Below are experts of layer 4 (counted from 0) of a mixture-of-experts language model. Rows are named router (the router's row for the expert), up (a neuron's input weights, with its number) and show model dimensions 0-255. Each number is 500 + 50 x the weight over its row's rms, rounded and kept within 0 to 999. Numbers have three digits each.
Before each expert's rows: "gets" lists some tokens that make up at least twice as much of what it gets as of all text; "mostly gets" lists some tokens that are sent to it at least half of the time. This comes from a sample of Wikipedia text that the model never trained on. Tokens count by the router's weight.

# expert 30
gets: " =", "---|---|---|---|", "i", "e", "a", "ia"
mostly gets: " =", "---|---|---|---|", "|---|---|", "|---|", "|---|---|---|", ">"
router:452502523485556410496563492503570531490446455560617488534468521508547538555542481468487482557485557492601529468518481415569505490509480506515550501441509579649482464523488557540508488503499541429380531498523426502531443579548525595565464499533546587467561510477537481468488597504462540482595438522509529487579536496431528470483557570539425466470421511412526538334539444524423498470478484436412555457530448450525497495388462510523595545484521515502468489466515446477461511411408537548565445470602472507442499529495479396548535434543526505488430522522546507478549440448414462544471508478515456427517519536616513398543457494545526485462534538383486444534413521417528473504478437498498406495387477399445502527582468570563463451558491517509535489445556432462441468481503465
up0:603490434438552576568473475571542515444521478502531406583468512499528505517473508455514462482537443596502580488509556420436451517533455450489535535547517532519485542530463523489532512443439573433466539509499474533583503576549537564589528433541587526433572549463509429536544512463556599552508536526544452504536429542403461542541546493458434489463451545451418463468586434475413501461491600505459596537520464446510548481506493572554582548503536495523572505517537495495526472384559491447486489483537464391569526454478485543431610566463476544489575499564505612440666450539439521466432615527504483539530586472543555487563540461447545552468473570523469436532415522500448436529410454525453527503486529475400445507531394508490464430458501439539472548519480483477537537567446489
up1:495419479497493483505577518554501583500421617459525472534419431426590535506560466522541451435532465446470524483492481494575526536552486600436476536497463483497544549595426524580446525478435490566408446597511464493529541520492486551452494473525590578469485515531454479504549510489555578544488528498505567480554524524415466486495488587436532477515461555405446580459467442485498411537473577473536579520467523439501449521491459482481460506496569463579547508462519474530427576480469447547504432524504493413548508558445465487506426520534470495474492453518578538424550556436485444394484494399509509601616544450505473481506471462487481459508495535475484568459521540560433488574454485608570488554520537450484576546556586503484423479445510442549483496485547411355491467608327572

# expert 19
gets: " of", " the", " in", " for", " to", " on"
mostly gets: " of", " for", " in", " during", " throughout", " among"
router:473528436498496478483381539560519570469513516598535466588476537489441471435500426480558492507483516456526508401386477540520457383511537517482502575578507479527396430510603498525542492439417546515425447533598496540501570588491513554490510519511531533396553506467465495489442541575530551431624411456511505492601544472448474506506457502504558435502460556514501444446459546572579512525564525453521506581493509440532514435504438530475509395513478522530517506468654570421486511522504465422513432493470383493452523546508513503517526524508406517456514553480539410524513594544484434559433551380532567474477460436530453509625488482451418636500528498529562504575571525426534481464488447484523474528495437499459403544458463528489454444453561534435555501458544507508487525541492513
up0:514501529522462548522478469560572630532601481496560525479470494477443484464482491555497587487524428484533549423409529484463475498508461637454490479575435431487457466503504466398525541560444518523472486488542461517544503572451529566541425451530407459513481556447528556508500505456459501455465409455492485513573610626490536605440491486471494478481574483466522421447503507518552484448456566483496538399568503557458551587509473578500507513461431518489551507572485473518466483524546472490480476444434466453450481524583425516544534449451446467460570506532511572558532481571504530449440554474498601463558575518492521499390496575566433511475553425462621444435490500466445500509500545429417446473428446496481576473628512476424533479421557605572558448557518483535430452593556560
up1:411553411448483451540557553517334439477467493468538502547493536535516502445432597488482537499403462546467555499502513548531521517490458493547472507488580554528505568530548612459507406518435495491479494587481499486424520511467508486565536401516518604501502434647490521531443477441446446562499437544468495478494529489509533462564523447437441426530457510552478533500481536517490595520526475465520427571480435568465507540528462489439508480520442439539488469365386547456547627554472545474540533476547469551509490435493583392557451416580429531543486610386502523498461530450455534493533410509543506563451476389501549485502570504464486561532568599572499431572537419499550550487516490505607593511513490506525502454544490479559514446507511433427588514532533466522474473532505480

# expert 21
gets: " |", "|", " results", " Total", " Team", " career"
mostly gets: " %", " Apps", " Singles", " census", " Goals", " households"
router:436459493463519530533599603569506451439435413547587504514521475388534553537472469427482477519525507458523536451431441466560514464473502503503522568575442454527472463524569504465561492552433513476506491461495498459485534497595495540494431499501528487559528483486500536468512535594449567487506501493592515428503532520515457431499535470534575442539550534433520512467676491487465501586593471447508520469501443494510390530518453443506582426535488442577469501516519431429504465537470497587573387512514515500464526598517506464520578524515483500526519537554545477507588606481497615610518499464429528449526478474541571460477395524509502543522530550450551566449541563545526491532509601471441506530402570397485417444437503490650461407533655510499499506499560554533465535488561498
up0:516469491418510476511444472534498516511510534462558570486582476414552482363407432504525514508412506547497599574494444451587463464518489429574546452514469567557436486477566469468570508538473534446538488376398547442627522460522514560496529508501470462592508430436526547488517535561483565517518517453569478512538507511531412431559503515513457495444486612456562450458565577501447546426608494400505489415476541484457585558473591441482548458490556507590486554410543479431528506477484456547534464464474448654489551540484571470502449488505557501505452523575439513462456542558466437506449510533400450432570455495523504499437491515541505520465492550435459460435483450413442570425562536451486446475527474567485514475527457410449515435475552566482508532441507560522395502515519543
up1:414525462570528467427578513526412454485451504511619546534438486416489530437460533423524484588423587549469577448434520491515498449535521496405469542454496521488405561407484520519542456457446484509509535499565515525553455434544506554514472447534511378506620479491428455497539558544516456425436586529488489539479490546427418512532605340505544466445495482502503442610556473461501410492517510554521505498534554471525521601675479482547534600500432512528479553494586501537460465552533485516433500446558534482525411512501476525522542519609552518608503523488518529462443534500495485533388521491477495534392444557469491512438414477445525469531484534499382495534501473525456489463458484486488537481515444474530565511441552498517526521522573399461501463431509456603524560450547504

# expert 11
gets: " the", " |", " The", "The", ";", " their"
mostly gets: " the", "The", " The", " This", "This", " Their"
router:422420386520505534423505614541571532456513493495499499507610531453506439554547483448517521616472447499559496483482493526559470396494569536385534505488489484613449483476546510430547487480310429480441459583504414539564574520493537489524447478571495524417558506536511635452554551517485472395534443442479509438478542432456498518461531419460539449563509523538508481531513448564474501564541469429492492547430412483509518428555483516506500467473505492537554447448562597483449444511401513475585426553485523426471553569508533483521486435518484517522485488491493454429538562522513530520496536470489488480532513505444525477618486518584494490427583549509569503537478537419521408472495416433457535487436514483436495462459513531563463429435558554606510427446496533497391469563542490
up0:566497451474562506476547482518489583492559471442445495483555523356511540563490436495536475551520365410469556515451559592552454491459522500516604461415476501482497558477547495478586500425548526492506491514524544498467467456427571547615556408542473431409467447529436492538475467484561536519475539478558460534505535457579478492553549547511496483483427510491594479455497527548486474506394450474440457496449414484545562474459518504459473547431419532442610484524562494431530387503479376637519463536593465439521500487551414484556506579550498514500438530538450494534514449436492512493498529505497423480486552574463505528495461459453544506537404500547433417549539541439522503592572523434494451461513356501454502460608419461535455462446484406480516521508433481424530473504541562
up1:451561481564550505493521501537425602472497502554552530496434572426539504578434552484528522479466525465491483446533486586496503497474495498480479479438430423543419560498597453503438511503507428571501548547452496502524541556529524505441487413511607541589477565562482496417467498447492430498523504401433421472511584501503549536552535519491484586545457483561429512400456497497480417499576433515515517515581443514492545535436468469528455589453348487493501554536630468484524493528554564466452487467623431537381570417432453493545575509425510450512478420495528530414433526542474531435574502466425398494505510446498528511521427431550441518551531559561579527562567484500486556544527546522539484484441474520524420530583415572547486482420454444424420499537528477552470527565463478

# expert 7
gets: "s", "a", "ers", "e", "es", " States"
mostly gets: " Japan", " Canada", "ers", " Russia", " Army", " States"
router:451489496357545505484533548493578564444519449530510543591607530526542494447496447410465480542487498489555534489453503507522538459513524523553498576550474488516477466541520500472523483441479542541497467568528390505557546591508545565535386436545497459504585544488501569453457527550431476393513507507451536477524522491458490533529485451539520465529528516520506515522520499576555535473485434480469531528520486499505510426532456466518579436516514485529503402508602499490523529429444509438468479591506471475473526536452425375463586455469441486430582540591479419410615544498522488519444559450537523468545364477467480490517462424526532526387551518467485458428549506496581492489508523397483407446481388348512476542401499560594466427482555489601494428501539356470438461454516486
up0:488479576403535581507564505580543446495414549429496517447483579563482530533535496527478519528481370519545491503515410499480451596501558416537558589474428492462477438442470475478440476516559554572400490436529475468405481579466562618478436489487505509494583549558440553448519467438502497489457571497515538396514533561482549505450624468584399423524558544581464547399507546503549498419483574485486352462530401545520567533548495549445525472628560420519426505441469459481496480498464588441508534499486456546533453567525464433542477473560468483537463560452543466485508497499526468529541531493476475517441499460508442471440448539471572516572552529474506595454417523506490489437504571464505530451557510445479515506506521479506583526523504477435507605421427512520561569561457547
up1:466540539463465520470484553484587462518586507523511502548492496520440466401504465491505448488518536411525531538468493552385448522474458568506549524531476443484515460504484464547456459489482488491445539500520560594481598539464496557547510536517549479460432485514495484647448515540449411469437540470472522492510414458482570501531435395437530583547479591525573491547479473501459537486469407441492515522496434477531424486517474520505506390504509481573593497540513451427610474565554458513587465597506527596490403409367570494494440535534500486526528564540488525571570500491533497538512495473502564485517583458509590546445495523526543519481636424535488461496466497524486378466556498490481465427511413489497557461494437535577515495427439596454514410642531398480491395423431520

# expert 3
gets: "\n", ")", "==", " ==", "===", "\""
mostly gets: " ==", ")", " ===", "}", " son", " †"
router:478439501502562487507526526528597475474383526520518489516506595469429525458530420466501477486421529314632465489546554511575478520585485633497488501501501485553505447562483528555508461436475478492439506591527441482510545459528510519548530439516587492521620485531453538463463540577405518543531378465443514454550514499481485418575540516518428504561491588367539470426518443513495457471520503482495499491408452518560424443421463486606545529473512514545435390468531499503514532454482582522519461523471472506431482499477537472416576362533537473522478539496509420479482507447575392497468500523506541408477426562449435462496506538603556496515516465419445461547399487492497555476448549506499484443434545505439473497557537506524411471442497500497504455527510455406448423480549529
up0:518410444505466535578422489534593550488491544489541532469619493465436539560477506517459489491483461520576490582466555523439486535628475494437446488491583517418498482508509412562464466500565537490492604533513560460493470484541415572490605488399422531457535519480464487474487559542553562502523488443484444456458477471563511455505511488453542545484468541484424493470573541470535428537464483510364488595570475574553419467553478497587464577460504432463437526535439453457472400490436569568525503415431495541617539560489499446548469482514464503467447582510504601455500508511543416432502497468478444490495463537443578426525542464507506505500530520525537532549571447420431550475492491464591519438504497411435443564476453485509410434510532554336576465555490519466487517599428461
up1:522415525489493474493450504626553575543460462453480547510530482498504570504597480616576629510507525396597501548531575433462454494567496486427447508441413508606456510490450470471459479452404583451572543559575545513399490541411425488549531447523455537507562460533504594509449584533515494582533494389427611479541545577504510430484556516605522441401586529450491571482510525455465481500580484508548478451518470538564540518381488496552445529406472504461484558486499425480600474516473523492507449490461471513496469532475542582489514492540498483425426590553420509523557488526530417549501521507431427446540527463482519416528513559473556471491487510460506466476530541609492530516479549442486428456507489480550410492547529454490502507539440537587541440478545460543447491413495542

# expert 28
gets: " the", " a", " The", " his", " an", "=="
mostly gets: " \"", " the", " a", " his", " an", "The"
router:378414403527483515411450558520582539496460524486533537585521494496447478505536483456524441597463484500544521524415526546519377485465586517461503515488542537581430481521571522424519474403366557491522414572614452587625531538507579514535493494543546472474587525589519510460555554525501469423554436505475524491489519428435474469521503522538474390500422559511518562520561463546600477489453487470460447588560445502530494478494458541542542434540524527447518460555538463495490517543444531570599450501519428446470563548520496505450484474524524533488532488489524439504507527494501465577472488493520557475561558438480599470525414505514433532421563527501554524547506600400524493485455535529541510418474462503499533467451531542529429468447494549486622411515570412461354488546570494
up0:498477534614444532479466413417537429432531471531522439557468542473525440467500459487444528424433432556464529538463462577464562476408526453579481514427421486554434491460472510489501414515380476526543526637456475506536450401498554495519392488420538541377556510585520513395531435471526450427477564454446500572506449520459544464493436476464432424482541491498548446455511497579504579442519524549589462580494505566467466449448478456493534393586453520529547559495436519543519520531514510429548543474454488502605493502452561525508495507405539522442484505507436546549393514469520538505421583465515499510544522601502505560499509520501577583577445531459523422536465527447570534439530460490511484481495449496512399507439610532534415497505451552549538476504585552499526436553516420
up1:465493429500524553427446493543491503488492501445437548597449567422507539511405374527492457565407459522497393539481487476434446470525492474473494563484481522531377470612623429494499379553470472512470463515508458486532418467437410430514513462586564496506544564461438511456586452406549482492461505504467471525385545491531536589514486538410440431468481473479484529558460472514481480483517624562475416548513482543569481516557519427539534519445475478482478508545526543502484451566472502508548552482439455437495531505542580513419500468526471503533528485419469472538513564447564473488539563514480633562569487442538613463485627498532555475538496551480530409520532515406545495541455480542471423483566512537434496476595467453534539503445397527487565549407473446521522464456485410

# expert 10
gets: " |", "|", " 0", ";", " —", " 2"
mostly gets: "|", " 0;", " —", " (0)", " 1–0", " 17;"
router:471452440444496541376472555510504533417394482502465569551542537437501458529601518419560426658486486470547478524500488441585497431480572507508540556560409448554429415532571531524544479421481475545485518506513515474529557515541580510478515442635588442492503521473506583492532500508513490364551440454502561462526547431497509512496481541461544469546484522461496515445531421513482563482499534465459549506419466450580468445483504568501493443499473560531524469531526529499514495438460558453480449585432397485449532598477533422503502505488384533491495539566444458457582522531432590524543467397505546484550476437483496468593439430444584512520566503475462474486428533452534484436459431432486467400452496547474480524489542621587476485479482563470526483496495516519440480651557463
up0:543457454520596534588523528505577536630565501460537547610454507460452489563603503521481454514472429467545548464532460509617453537488546475387588452464541466486480462522544529471561500480415430470474516522502485537472515514554439426577448471450425531432447471519466508491471498529564515498528594456425532533555466448507416468541620618469520466469429604478511427475416470499470477606467514462473539472508448545525443557582593460619570461506465530485552594503566469494546480487506540501497550519498496410540462418499580461486536537551511530449507563366514599495453509478373482438574471552535493576498531540501500612434432474497517455529540508496462467510489512546440460473498461580585528454519440612491565519530578504530558468498561549489504538464485539468495433528505484
up1:461459378419504459549533457565506491391493527496559450563560408518574506490498538498535482526549523422499434588465438509616584557443515446448431446520519554480505493575572650558451479560487517480471572519595510464467606492507511528524433491624569556470462439525485570546466573524479452462495427540544491584486502495546468547469501518475462545524550525395483456487524386453498526452521506520531501475461525469575446453484436567510420555586608607541510453544550510567534494511457469530418411532595516467460478508537551466520441514507482517518409421506578532516500389520508445498456544540504535448514534529604493489488495551440447458432494501527431571454498486394471437489493465581420506500483458590531447429488457489531529586531560531576475446525569542489523469491526549